config.yaml
n_layer: 8
n_experts: 64
d_expert: 224
d_shared_expert: 0
normalize_top_k: true
routed_scale: 1.5
balance_loss: 0.00649
init_std_router: 0.0133
norm_eps: 1e-05
tie_embeddings: false
optimizer: "soap_variant"
lr: 0.0038
beta1: 0.95
seq_len: 256
dataset: "wikipedia_en"
Below are experts of layer 4 (counted from 0) of a mixture-of-experts language model. Rows are named router (the router's row for the expert), gate (a neuron's input weights, with its number), up (a neuron's input weights, with its number) and show model dimensions 128-191. Each number is 500 + 50 x the weight over its row's rms, rounded and kept within 0 to 999. Numbers have three digits each.
After each expert's rows: a language model's description of what the expert responds to; "gets" lists some tokens that make up at least twice as much of what it gets as of all text. This comes from a sample of Wikipedia text that the model never trained on. Tokens count by the router's weight.

# expert 56
router:525561537529508472510432527525363604430500500481464561439548561562421404390557464535541457575476543454466548445476463505543492457494500430529613479484479481497402437487543451534492534549455561
gate0:519512519529488489516479452511491589524552450483407543380478591586449451431538496437530450574667528451511515511541567477535567584461551518510516475507486549496414517545512488495481441515527562
up0:515533471507544456561492431479568561555457508455359525482557558541583449579543464495493462534604588455483480506520464435508469540511479500473448590566529439538446486543466503580585454485563466
gate1:444474495475475532503505512548439543399541627545498500476504585469484495476476576484557507575496552420579588433493417441476531486562481527460462528494544514544504455495507491496470596520431489
up1:506442453443430522421551499567565378471545427532474450548491494419470600455594546537555448521546375465599508525540488515534510509527488476516472552469492501568482415420451534630432540487523465
gate2:496584566488534525484514492498480478499554565543423473488491423531470440513486441531457512487446450552596491534520538526427485513505418479466511495446548492452492467509497488383559512577469487
up2:480462510396341432544530333503442480545557484494467479442528555497557522522564427458486483494514527530466493504507476588541496434579440474497553501565448543419491557577448531552534469463510539
gate3:531587499444437493537425551465415470351484504555373564491419463520440457515557540557539489478547458460547539485494534558516390577513489457534495513549463500507467558506564446513496509528497499
up3:564519475494488505517498441402416469525491470564400491553506457412527533478442445524553528512430464559513602459507581528536543568488468405557469497487467493534437525517437456446381509510533421
gate4:455594425496434535490359508539452491435442570568509521535565586519399491572470440512525423400494552452503475464433491457546508532514579520544507540496522605389458457492546505497526503559480517
up4:519464434509606491504586502419564642504494469473637511460447584519563543559526563506471517601457521557531551504498469439482468482562584494553468484469525456463524554586400458449480533468494415
gate5:417477505483564510606494567505533581462521605447492492480489533482577430432476526540540511540510418504489512460506517369518442483530509474436452532433411499482393549539454546454583479419474439
up5:483534462530427505437499367485510354452594405489463525530578526485411528532517461483504461492528577506535446547442486628435586478489498513571570560546573538555586555499512486499480482560451541
gate6:497481530493571484543481438413548621544507521462563546558507546559467505452384529578490476532523546557588455522520493582449541496467483491436546560475403510478485458503457499603452446464451467
up6:506560401567554637452530548602485450506527512486438505536435464537431456606541531575520359570484425515538479578444537450432474542467508472423459480470516552382593558434475491525529502440483433
gate7:500507503607561543438530568435531504465470439500407396501469500541456399480469484578470461564510488536478538469467521422496551557510531546502513550573532498476496450484413565640507596580457468
up7:538423532536447538471555474552593507468497478453517532479441456483492507492525532550527464475423515565429499376420494589518555537511593511545546500518540564539564513435439488498541587472520463
gate8:501552475546525521580584475478448444494450540482570615475618499490413443532462494472403479551491564521478437432457520421520500498447510452434418558475452557487464529461411442559549446542471428
up8:567520431482462559519415508420582547482561445536539451560434485528540546511570446497471528479531482551548555457496499491514650538473500536507465411535501447393553438494531564528588451546570505
gate9:523499481495444516508542506550509523490416458595500602483591542454478518486504419449478391513502499540534601561478541510470431485485422506538559552451464460560515490449519547505487513541492534
up9:423524527550527507554523457467433482473528594490412412507544432539489510463475449503436563512509506534557544425542558423509457467443492507515446510582651475548480381407489495501542448511543536
gate10:556548546457484545519435467408431548475451514470487548446554520524568519546584481515458478505443500525470497511401419557479492600440492489461459439515540463506408505474588528537531521571501475
up10:554482495494488498512539478515482522526450477517485506490459561501649499434532573571424557510540530509476559454431478522487489457408419539543640492521456472417567555538509484544525520544415428
gate11:470571519446450573473539492539470476592446478483586524422503546540535492506510517498435523590545555501455450448568533418488482486482477391540449511529514589527476527391568469441561503495487493
up11:542486528506393458486468543483461487580534501481479472453531445507468434521451466465474382465495435534510532520450463539470403439504536421432555468544471583561583453408534624495382455501448511
gate12:541605514441436490511482572514474509472554516464549479502471515476456598495527492581493509465548523499497524571422628544441469500496546503471415532483500510502456507444509538561591552598551443
up12:552681493441430483528555522463469508447522478466493598508351560536471501502432415516519535471463501484512461542423576482465468554436476439447428523541449526487521488432557543580569510557583532
gate13:397482496516427471504485403529455599473532460462569589554447521546469442499514526574525467508581569506542487484494406480496485381544458450436447446471428497503447403502491553469495553423452492
up13:478424477585530536393521473441528558590460436505477481506540464532498439416604491531515460435437536487435532422583416494488489473537605554567519398487334515473481364553537489491420489465520447
gate14:501496506509521480439493408524518547474367400437459490532557404580486474484483426465497441517449500506496521437525491531397470510489467506424497531481457496516473488523499463418551509515376515
up14:489527553582521438380507440510466470483453538444457531460599419561553478485455470491475526497374507517568444525538464493464515537583567484448551679532461504481484534557511564511494533460489527
gate15:445568501526481517436485493529487484474516473529520517454529525513504423511562529536585418600515620503471627521440568593506382502508532485548552518532442483501534496439475410505426452516443571
up15:559459542507452591557550554499488477583567448396515522526455428479514583435593474520525538565475468488575464483569447386437537543565514487541517517540604493480499542485442533487568494535496494
Inner digits, mid-word pieces
gets: "0", "9", "6", "7", "8", "4"

# expert 53
router:474531501480469429514481503444463582485571507453426537412531445587422478455518488517500430479538457479541537469489473545522441485509540512530392433503482518501457564544527468517524410532463558
gate0:398509522511446500421594494391559479554500444507525574431517560502412527429424561481490413509577445494481512457600502497533558457452476568426489467542548567520545470546553492487450498470569532
up0:464531443578464531544539534530434498571465484451509453487547497486470459465476504524483493559616549473491503525658488519442576491470473569452555407480523485454413464526465409529442472445486487
gate1:500574546499514450535438400543473532555456581482465525422596469532547501448451495546497446426527492558547531427416457543510492535514465488554478517490490472522569549518485564468532475533512552
up1:514414493564408529502556541477429574483433497566545482530392520566525524564526435574516467510503508461506537536518556444517521463533538521452479415488425462517410391498516493518492485392495415
gate2:442471464483415543432537445497503436486489434419463556483453485496436442551537409510518514489520454561496466554576431551428502438488487468551401553503461526466457459482602511493524376452543434
up2:495548523505582522509505531489468535527547569538519430500531483589494520466487551461461454512476499520450462485504545550483470550570551556506576538470493551462601553571503423576499613538499502
gate3:372510477558549516451530559421514544513494499523504555392478499535514496507445559506570460431489505518485475509440545506509601561498519426531465372567497511499439500606492532468484435417378627
up3:421488365614558446560441559511519494603546494559555532429461471500524436544510492567522517594405551464616503527480560511531574500472595493575512447555560533597533423475502613525500513488530477
gate4:468556521509605458480522582573520527521460484394561554522524457505530523550482498526482529576492533475554543535558555549594456550475450537414519513490513533422493619468425485491451553525440487
up4:391528497455598481462529475641461528590476416456602506564496432514554471521510546536410496565533519426438536532520497508666457477446491446492475507423465540507574621473456437562453553486452438
gate5:493469570441529603602536632458425428477417481578478520487464443439591466518481442456571512501525474568557418461541442591588487434479494516499477443592631505568442516486531474561511515531485541
up5:421594410520427453433472556468491558443554469481557467561469521525521519480560581427493493515563484485468629442407500470467471467521458513526457489461422434422531525507539501359415459443497560
gate6:481489489445515436538524525389575436526543559473533476443475429541517525440593446489481433541560458509477528625430465563540439584480508611460471489413584550569535518563550501559563484561489523
up6:487491583557567451529549474452503630535424483514497593429475487495462549452648442412437422555516523583490563503529363415423476451544454545453489422455511540500474451576504423532542512596542448
gate7:475502471529574564612500470417506482436432420546417515467497549502388443475537547493517378558583578512474556463573460481464525421491472482467440481429475487542495535496641604457545458485527547
up7:403618377486504501498464514506522492538407436405473509552430497475467567481496476521493507412465534562435529509586451420487466509546462427547479537425443518571474480426448563551560540472439472
gate8:456442441511520519471468586560505499454586474454547525474452602492502472547523466457507521462484500476479543493541559477445523592394488468455418576532488496550489568566470454541521440526454503
up8:420462518599528562475512571551506505406575508534518508470542554534432434588436476450541437431512558527495537538594575623473516546425428440452488497491480500494489553541423470504455479533461517
gate9:394499510477535441428577455484537498483513522507432459471410488564385433521486479528550418599478450459500436527512579532545523401449486482500384457456620487470472475551492525547524515485518571
up9:585502465525483476569383530521465499570444481500508553517605557424616502493522516452540625360510542459517488408516377497466432550543508485481605550523376542526495599461529475427484503484527450
gate10:420434481478461429622418555485466495500614552439572514501525510568576484530485453485495573441596468471597459458385498479536487550515470499537540432403518504510494493507523429550481506516497561
up10:584592543489514612421532405462588465517391494531513525490475560448455540462491488516553492567468512531385485516533451491472524403498469540447555599666470561507536488528429532520514453418556422
gate11:548533434590522534423531479476444473464514465538403586473354514549525452451442486480468542527465413511522473512561406474500486462489439535559482538495577507489539545482415373534478473493457493
up11:444473484536528427473459483512495489505547424516504520478520520477505554452562413505522575572492507429515384561513537475494506514491539508480471470508487549538540481536459449579514547483567533
gate12:523470425521519472562557498446497385515533416572583525407588434530478460460554454542536408546580508510390503531496445535490482472421503521516522506465463577476473602495530486513444470421525536
up12:534455570477521533517547488475512547440436440503437451526458557496580497504498507552501509574550501492595480530506438447544563542416491455570545455442597389450542585531539542453495477501547562
gate13:456489484505514460567507545436602546523517494558431558478465476508520520497536505552487411468413487438489479596523457559533460547379509493517556446511549586511542628579445500500532522404547434
up13:417596497553433550469484428480480510436532510594510475583426547529526517523640501488612491513558494528486477480514475487456576450579490523517508464480537499490538578444499479562481488475577531
gate14:473521468418460530594435537471449546532574506524462583443462429490447563451499534457515484538569452401444540587461457522498535480391495490573502445550510427404463523469601501407410541506462642
up14:452551418514535604463575495511435636505494482477564444517551539575531563394504531534551637615537493482492470539532518427513426507460446476411467506518527436571449431460490497496468497492486521
gate15:486456508444405494592530508468527493471584447542535480426467502490441434562550535442465559459457505563540475502534422521549467486513483519543524481593528618571492462536491478502487523456575572
up15:544491534447485581580557505508512492420524479505519471476589476563432432547477538375576481527483581558657536511413422478498445521480485481526580477552490630476468532486500487488490456539531515
Number-leading spaces and ag
gets: " ", "1", "ag", " (", "3", "2"

# expert 43
router:502455532558520486471458554548615474495562537535401523406544499560516546412516480549491481464516487437509520532485500501522480495518494418545539464459430584443451515358562486445461494557549545
gate0:446643435535602504488470539456568559502485540509545479502472468432559420548467448426516473430507471429463550466476539524526561527492477612469390502474513525536585477583420506506482435496458478
up0:553403474515500449549515494487520483491532440427517487555420458505436455455484455554502554616533485559527466530514578521507525438495524503492508539474449393546407524447506461519441570511453514
gate1:436414470542519460473552481479668453482598483457507506531601466599464484454519535514476424546500484453554414498473568556538503503493522498562581537420452456496580503446502487535516446488519508
up1:527406458558533495491498498466634465446512476575503500495501371509440527517421501540471478435455559545451462505518508507548532482491610529573534543469476534580536485490423557382455479528472541
gate2:495478472491544459490533515425564548484454462439479533429545571412492463589525414529500579496528595507497487524460500473528546426471405429533576555436466571523435414437519514474500534488557527
up2:509430504521361543488560489520542547475579526489506436510537580491516528545522541526471374580416435506523542412484602532522478600370466482506387437515459489509518535445564564478535502576514559
gate3:433433551549419485437572523438495501494481555490487458481542552632515454495461498557472490597546514538541471566556602433432481435452467454535469582465506570467491483493611508510436542474549472
up3:555505430521486571518478536529536452464573480500528522524476360533495483447515502460516547539564519476505541427437533511464589550582467511437475489444506461539570478485422508491552506463416522
gate4:497501534537505526539601435491500372470480519463468514471588563412446447479432514502526462502538425538515491445535533464510483553593552506549519526405531524503488437553550548436503551475542509
up4:535472427530509461535543455501461437477523523443470576543490520483420630489514554463524492517511500490524466514554517425574490430537447422546433514409492419491488519461471554503503436639509533
gate5:558489458481527423459582448558445485472508519466495578451511486590544525511514524455545499451473432564491529531491456490546380544506490581464534455553510527526451463536563573446527392565439468
up5:494504563454442556506473589508573501524459486487508485510429464432481461493422507619435483483523584394485503518493449469414591463476544504545515512595525490563532436469462381532441498419467532
gate6:450506528544494511475530494465496428488540563525522447474556525536503475540498409484478489542550418560479589500475598510518497455486488556571435491470455509532509539504430496472567395458456532
up6:567562473561483500497544514456423523513512513429485496569459484471369495459500410458489594483453545568453435431508534461455448485434473494484548526557530492541464534419527460582468471514499562
gate7:517513488506590475433482482401427472566476504546444532470568571592592500375517473478535502476605476532478547486478516536487426588500615658539544509461405613438581448462473546488562519548492517
up7:456458488468456434537414508584447450495540582578564529506549425492441503507518589490429596516527471463556458556496551488474550606489468495496487418469512486497593514439534488519509548448496483
gate8:475460410569496394559460586524521540464531466429434508480563439448517479515498515446509468500542558444524502534522580557542440494486508457500470581368534507413546517526532512538539553509477538
up8:452528527466361496465499517594426383429433536548486413470421519433495531477448502502509472422495381556540511478460552425544537411535397571471553558535467589520474459514578519529494526516521544
gate9:488497487499501512439594388575518511486523459514517629504469475541509577574510541529513482399550492422567509495455548477508481516516462481449542474421501466541469498463577473460571557614470458
up9:470512589525510504497518586487469574515482446434521531551599442459493416441494427485567482493437556553525487476498519542418515519484584615542409548496461613496526503458466492488452542467542618
gate10:424575452543470547535461472467529518501516511493605447546585508570467472412516380497496537486446386483479585548419472482537449581477455565622510461536557527443451518458565443473507497509461408
up10:488480437467460521424466508513518590494589533467486365561505488526510424438469472557507417498408453473507581446452517506456532537542551506555563438528487527444512450453482396462533553466448465
gate11:520582419533472548459552489497521475599586551472449532487469562458522598483494505461557483486443475454541526452475585537468501567499438574491532424408545499427516476545472531546540477484555550
up11:490564499513526489424508455459405453485517461463432586505549466518446513529514505533536503462420424482494492505435520533493449592477526507496522479566532464417486415491465467473495549427517434
gate12:529535488522484408461416509535525433521543478500448432464452525519511559499678558532521479529479526546404468450461536471534473454459487455501548427518541487609509509462483597471534490426521494
up12:475422531506508510559456446418599523462529559611539420542415542403501509517453494539575496490451454489492471459479523438498438497541460600429488521538451517466537423480471590436451423553419580
gate13:514468504533570446482522539579510399455487444435578519454535486507477496549508433556562502571561373452510495550500442534418436469524510529421522496482365546471475464437574469447534556577478504
up13:565434515535475410503498549477490395453448464465485511479494457558558466471461505560564446616567445495407523616567482512414449556467462495537549445473484571441497559498526408498495524558425526
gate14:481410436504512516432534544505508489505563533545541417453490526542468513521550489512513443580478524471491475447547492506448600451424481506511563502471531493500548519508515567452482494542450562
up14:529576521510422489560450452555478575491466476470476492466516454518466567503446454604561538473451509485435518433466543490492445498547496616425414489497517478505572521467544471466485564539608464
gate15:470493470465495552475497496452429559538439462480528534401527444502525420508487531427558588505457505449464509506566482543563531514472534476494550515586358513619383458493520524490536504562429496
up15:467494504532577454475434539474547566442503489539531471433509399469476501545494472503481543432495450552423541479483554499522490518471510521370494534568534522587496437430585482502483557514486492
Reporting and action verbs
gets: "9", "ing", "ed", " said", "es", " wrote"

# expert 10
router:558516454443522557488512578526349593436581543495487457503533563501470505448567533574480446498452420456538567451482460442484373533472477488521458383475502580438511580577519411444493497485534505
gate0:457561540413510584458528535515498493455423576493632471495545527458561475536461586469446508433587481505534457535523485437552463412442576513545563537560510602512493533493568373534461507429500532
up0:580501465545492561498451508489538496562534446589471460497467538559588578528513567539513549459431527484431527530587441453566443512483531491477498494513538451460562565566463515475373490449471447
gate1:494526517504476536525497541566544532452567514491569578574480521507554535445539452452494435476500371435485502594448515578560509506441517483482482448536484479523527603468414530385579505477543535
up1:459563417484524502389509547557481592527522481476524501497480463467464553507472498466559472513440526477445537524584507497516484527508534454495465539578528466464420612529532554494427527459446460
gate2:519522475467456554446535529436459560439462504530544521456495565509494526439532409520400481543594483567501555466454483501487528556440458518650481482578503492492517481583568478519484572501530491
up2:518474534497552585487509443457540539383495519366491451480434551420490477530446490537581552384508534516429399510522555572510404551515514552466542436457548515581429597501470522511518476528536528
gate3:502476518500442533529410457547515497496542485426484513416508500483520453392483511463446590474516520556429573507571429549491491445537458556511572525396482558486462466398445408449487536409539560
up3:502552551424433432497518527521511492472580400593419487499400537464509556417502531507499521473504443546515573473561459585427450529473521491445456565603485552459444544520499436535485531505528493
gate4:466605564405528444461545539495545577442553598527468570538484505386568569448521451605469511448418448456561525548440570458521561506453489433557536512466429534497473542558455531471542476519531572
up4:517477500477496583508558537528622490535475519467479504515413478478568575376445494520447529532357433513425513576469440495508501568512412498548499409351523511423422537533522559487495470544450483
gate5:498518444499423499479509402488463562485514492550483433462458487496532453468504596537503432510545576560580531498536523545590438564432426531537474609496519582448562468548481444540432490478486559
up5:539467471473517513470527458489447496474515491443421530509551475473481418432547514489473525578403500531538546509524506442535481568395448500533443621463564511541590523555522480520476580437537610
gate6:603484410434510542453504554423468547571535540471574511495517466549619575478518480526516379533456441489506526502567419548504455477512520535555565554526427423423463485535468517481473535472532584
up6:531512465566475592410483498501567488527448531495525492530479516569515537465534468461570554468496357479450392504469566501417517449547508448543477456407531480508463447519574481600481502509407436
gate7:607472437445532530534442572451448503458579440541564548399440391536585501473473479511611471497422578511589503559459542443491469495404515555484456438477464528438515528474549543492592450472511517
up7:533488448479544597504556411496400505430521472545534514424477530588512491528558368483598501524427511461499596489439532520445407554594499490469436521518536421511527510522521499497537523407518519
gate8:528561540445469455540456488469407509545479497497514547510560500495507511530570439562457456468515465466569496440451518512483457441404439543477531503466487549568502578496535429437488550541533476
up8:504473530558417545486547482540583451453483437485475467495501506567495528450486527426534533491538540545452540570525489529514578544552551411575463500506474429497460444541424519531522451503501459
gate9:453514434538487486438559535546470439429535461472496474509539559540583391521496498490518549480457478514568489453460470503474501458369551522436426554515428510461511532547606419526445520445453608
up9:414449525437467509510530487454495538363505490430476386437489543526547450448546433491475460492527497503497578451478446539541514551500538454496580488532425580556548538447512619446443534402501541
gate10:508517489508536518536467478490519598455559508548540429436532369528528448555497454444544466501512445501510484414533445483544513576503504526568540521492512492544426529568442522441450501443544514
up10:481544489552576506648453496490545626514455532469627484510517497619492491510475554471480486570469520505517474553392455500461463527501460507509608507474464548538527515542441533508469445459456428
gate11:472496535438487461543549487548545516412504552468552453551421537457494459531572485515500517600335469534565497562401429455427501524540597555553494596441440509432473546434419512460431533520415518
up11:543570544576528471438434447509460477446522496480498446517435517474482518612508437509537523509528493443510475444536506521598540437507487549460524552505620518400538450486512597530498518510577654
gate12:583521464428470519548509611455393544531483601539578555379570491507526462460467450465519556566473431493464415573481538446523409409449502489445451519597440415400426599528471488506395521514508483
up12:553582477468492506606578522463469410439516538499560455454570501491474379487477408562580540522435486549452448550575455575510446423499516471535516515455467467498557576519535484485450482554542464
gate13:588532498470466579468451558425497481543523592476549579517454472459540471473421505480466519594425423477534450462483588533452585464449450536527524515442491504476496531476483455461461561529519542
up13:559547406474534541571417482433491591434547550560513532486452473505445539573542545459466507522426546524555540506495517494485566535440439493561466523440493546448460515492473543451458500516536518
gate14:440466427444403535561507565431411355467607532504469456479422511513452457534448463582498430475492477530488516514541569461421564480544465597516550529474465546560529519423511401540532464550512553
up14:480495513447388505490521541431377463484506578528526464456443534477481466467478455563475466505549478489488638517463570541486512451557477528520548496480520494540544476432479354533551531543516478
gate15:514585528449516547465420371432474421465544485512521502415588497476525498525619453529478391487517438497471507566421503424605553511496524571550463430516525518481603433494511520441480528520541502
up15:464465491528501486532522491528556518466458510516469479514371479503449536522427608502499700465515524502504497395481523564452503492426478430433513580491465515549456572526478526469539453487566487
Table digits, name pieces
gets: "d", "3", "w", "8", "2", "5"

# expert 12
router:518503478530530503475527498518604540452535479511434502512528480467471512381526498530458443468512511467522553454546454456533468459454477421495497431524401505477413562454526486428504461545502575
gate0:481492530545502500508527488460524385523500437442480556481469566651490565427504589481522426400543481514535498488436479438521539531397520469577468508486513436445472516438491447548505538500466578
up0:443496513505574505449470524466519569579480517535450576418520492458492417449437487479448529601479520452506464486466422477454522510640527523505484502506527480420450518468442499564475559519515498
gate1:447483452586455470467505531446515492429429597438530449428482598454644465581483513458515517400526504477518495470463446527522515428464501502461400561498441526595470490517474418453569476539553476
up1:467519468532493439545509492504467506481530549480555532483476523467518505474468441435532542499601473513451430500573472504504496460527565530426449510527576455510492470503400477405526470599548537
gate2:533542540429476521524535532510517510592578404448609521493425451529568521476547535436501419551462558541447466492546496453542423476471505391553447486555587493582515522511470518402453454467526573
up2:452484405463503534507545520463487523592511493622488492445422518501605467557497490491468449514476567470477505483560441560530515500508471499578499561497567499497444474519515576568481545488463510
gate3:557545451501552442539575470467497493462477552433486612470459568527366511495450543455519464551500577463508525464559478512474506465503493463538453491565582466504434588441566539555501599439516496
up3:424441552542453584482526544435454437527508465557467446568504360465552431502457514490444503484582473521474514531532513568554472465527502551482434490517563467422568500570433472390440557583468485
gate4:430563412442585556505519505424568512525502505458462461458612493537585534532564551443502473474451478541542531400471444506489611531498533526492459500495523496521373411510453497535566450563509525
up4:571399524531408452491451569555499496617467599570472500455475525487522511525525506519492533516564553431617483574432504494464451473622441537552579486475522467487464523542457501490452508439532638
gate5:534548490477518426463502532478498470573555501526490545471460504479434494495519500526490460531500507578546454480497518515513474435478460454443606512514596520402474565494449491396458499557529559
up5:520550512511569570611524456425527564534534487520465540480445532496521485449482623485514440545545468575483552543451523416495459504534532562545503557565478483370589526487501463365448521506512565
gate6:492510519540441415527473527541531570499542493454523520513487500491552536570493510594543359400552465476522530493514494523465475468596489580566502420545578570498542495509489595529575509518492434
up6:491533513549530512508582528479471494460468476485520375468525508470527528522549573533488503497498509548473409475425463498500531515438507478514475535498572436475528478570459498511532513500539513
gate7:528453486530486441470441499512510493500490445472505448442613447606572554495490480490507459469424489511555601472445533487468569433521508462476511465505476459510529427500525465397446368544520549
up7:559573471468530592489623448434582543485467382520482483515480596477448478477550446508525555518599600507463545559569362550466471551393604464501580593428579554514468486466432559513525488469529522
gate8:567654466509457602444502501536589576392528500385482472510426525513480539379527610509525446525404529523534547465570456478470494528479452538483533553550406454484449449432582575354501559580505510
up8:440460515487601422451415512516426423540462477503589505475509579508519484505479378593484491474501415531391472596509579409538498528417468598503501483442497519472488543484541534562543470435489498
gate9:475451509480468562400510552550552524524431468495477571485569521506498556447514509527453581431504504548402497562518504479471452519500526467478414509628436465483439550474546533551516535391550509
up9:489468480483568509576570452486478543515538543525415497535511560516486462426655517571451416477478400512451435517452494487571458418459541482503646483315510582509517504516510528498478446513430652
gate10:541545389537537561426574515516399572437504478418425484464431498512546519455503535486518451479546552532470493468496588590490524440494466414539494587493439516527532517526530487508435468469466485
up10:487496516495495500435427551550553520568521460549586562509486464451480451506467488463495491491469461419408558439515501488409467521430481491505501544560502491455484524470414503448565471488495498
gate11:526581553481438587526527454422481513409506507478482597471524449413473528454429457582597505562482515530500545453522563488501457516451479526442536419434471521500533474468457524429625495506430409
up11:507546587498522532543482492446572442444535529539506511509538420534551493513445484458520531593449551503575573485394637464513439531481482471547511520421506457536511562451462530463537565490452512
gate12:534505477496523546530507473567494478524468602502436480492559501534552530491450468552552523549501473516471511493496577481506514530582540450526495470538418566539502518519542521524572505513536547
up12:457567584403492435435524500451521430498516475505462480459346451502589511542453604467534422508531467408584605451580514564449466507546488515505515572495524500633562463551488453556506574506453428
gate13:461580493611549510504488530417517522522551344494455554469582509499466517591484381491479563557465527510507510463465562459557457430503459452600478595470405482424498544497508507464485525409488443
up13:536418528443464474466536493535605514440451573427541482470493530478549505413395551524558486474525543509467473543540435551473522452475529489497458450564608533494397461524496494393516543546549453
gate14:463546494475601589536533486510487509567596523538497509510525523568469528541470493508388464583591477472547493583517552485443530522435486462442472364432439437531480428628440524478472466395492456
up14:507470561451454456415478503505590446508469461475508524432432534515537527504590488559470530397457525554403509491531485567641379468567577525526455655505552574478491526430593441573425512558511491
gate15:534508521439478513457508542561494513526497444391520570530522560449519505537487533476491528560452449484512474462549428502603593466521477549547475401580594465511534576527516468398475437499553468
up15:432494499470497484460525538587437483559494586449482547499570510465583491467479509481435504533463547556546494539438565404507501545474559526568560447455516427466532493531529522630488535552463548
Digits and verb endings
gets: "5", "6", "9", "4", "ing", "8"

# expert 2
router:473523476485585541504477551414569527455533482515504492512512503539405591449551421511570416471534476493532548423499439427521512473430439460518500509476495495428480509525564431458552502478519522
gate0:534457489465545486562382536511477508436463485529531451523484531564438448548570489530445414445478581456485469442519507497559508490497443536419507425455474438467457507567551540516412463543554536
up0:498578527479448563534539497471456454564532553478547533420526538434521576533511556419554577430419491466576440484512511548520515539484533393497517543571509608424548525484476514501580537531436565
gate1:457448453536477517441400596471540483476508579430588504500518419454436548536419541557505488473503541490537633443523527536488511436475509493573560513516475523443489455598511484427522496516537585
up1:561364475387580616546418563553590566491560510484509469403548459504513579445419499455486489469524579467576557536517566428441544386502511507465548503432519430481550504618597539514522545467552559
gate2:568550525458473531556459501492499561499505544523486515446478570530544515442563469449502451491459511600535553482464438475556426488501485531479475553533419436577490490451527542545467465532427499
up2:492569410446524466445613414456500504534474528541392544494552515502516532613430515503482380502479452457518504513487575425503536443477407467516616472519562496578491532436434515548601410484564504
gate3:466434491524518568468500541478460544555633474592449404490438562545515450496536574536506475440514484474530454359547470486436457426455519475482488498412424505585532405496537442545555521579602507
up3:495512526579498518616551486451409458547515548518493447503426491557535476523485510550410538580478445548455556402545516484459491517446512416539491456384502518390449452544548500590561485568561512
gate4:572558481479548516483507416574472530491509409487434510454487492510456492545563481512494462483499485524572463474428496474531541410436537574454412489547532428503529555523470479465472534460496537
up4:398502472475433441549514471456474609472462515488485586614502524490452449589419424453431556491451520507547470511476460445529466439448434462379575460556538506539534552465577431462504484488582497
gate5:462605556589583588487480567509496477441432424494517535506436514523465499479487472445472429543481449463460533494529468562448507512478467493479532481575511489427502588599486602525551558501503534
up5:527516439524431522536535532436610455472409505544494395533480415551483483468554519514555468450544461558455500465465479507474543620490516540572446379531507529547401404561473505507456445539522442
gate6:542521511511510522481559556530399470479484455518529452449519491504447541377521475537520596522497436494451545505439347551441576403498469472580478483426496521544531543545489568518576579462542501
up6:486472540463452525456519507479528456424498515494440525514508538554392513448534498513459567489508487474467564551518466407443638412428553418452485525456455559456410423551381430428570503483549516
gate7:512507484424459601458496539480470520504577453558568519503520500618488457573519507442438444439483554507515522489461540491502452531491464532462517507560536470398463539439497515537479536458433550
up7:477425462413435446508416491503523449452551498473526521539421563541532463533495472481514474463483503498511518516457506388603510527541556554419489571542532529344493516643490520520550549552540468
gate8:562489545467492470419435528461470490506550425394515593421471428447408476488428512544504440524506544514536573592487507537493572441422484445528678596524479494549460433493563520436513471462472428
up8:550487472410553498439453464518402511506499471441550536517593497504403525489493573481551580415489524496528522503513564435494518643470567552556469538463519498469555527533465533400495490481478492
gate9:544471589491489588505539494543465537476479531477496448547581379476533438510487477520482533489596499501555562507543518427500471451535494513501490574547459493462506519510527367461573513369485549
up9:548485604487451559480526582556423503544466501473537506496577384497552534488453470565387507506634518584577571519530521435535510466511454407439565552577571439492472496595444418471484556485524456
gate10:485569515503456609441358443444473547533477441508514532506495394461475504487535481449513391514478461435506464457467458475489532428519458451478486532569434424556519471527518488469484516544475572
up10:489532476510445547460359541478516560534514477529528586454475436465429536468498471511522474471444455466509507497468460399510511431521449464446509535464496461488571481503500520469452522569416516
gate11:461601474440501559543480437507519566517433522501449521428472492538495514525592503518471527410454554602503536578559521510449438479526556510396470435579560389393494467418462496419488551507480545
up11:550489521551495520574503537470441421469534468472522479502567495486502388490411535479532461562527432438493468427509560584515519456432486422497487495424528553624451550545579447539453508492549443
gate12:501480415471458537496468591440461524450487419525524478514503575431543530540538526435636406567495505508552525494546451521493513522438454527517647551466485433550451479480525495441482447537548554
up12:519491476519515524531495547550468446465511518499564549558440539543584440528585480463560497458484526514520476428490488506444493519478565550503600540475436372562489412391467535496385559525552523
gate13:512508345488532490480433490515451482456462495501549607468459552555572549480435527386511568486424474440544467489539512543428443555511439501439486471490512493433478460518505482554535432465552502
up13:494512623520524407397596498549546470607446459452466551531522406539499407492503517600511482454464460595516519378427464397457541524498566451519417433435539478549429465503494536551541516603470530
gate14:527491553408572454477470435525589575515442524491505508446453528430411506522507534474413443426499538463508509576529550527428433471474474373532574486471523513419521424555561467443411459509474506
up14:534458556594525488464575479442358517445488489586475538522425422499447479487509546543489459542330503459538480543390578518571527533508398483463479512457535442505502487524539487527477599502473562
gate15:636445405502520531503494558424516539550429529493457411516552525425497526459495449529545514526431578465402467459443467602527456484519417480505529508470525470556384532549472523528460517514566481
up15:449491565461517503470461472535415449485459492442448565443544514558510494486393509478464501506612559503545510453529454516414503471492483445514500551464485559469466447427619475478421566529508486
Place-name endings
gets: "4", "ia", "7", "5", "6", "3"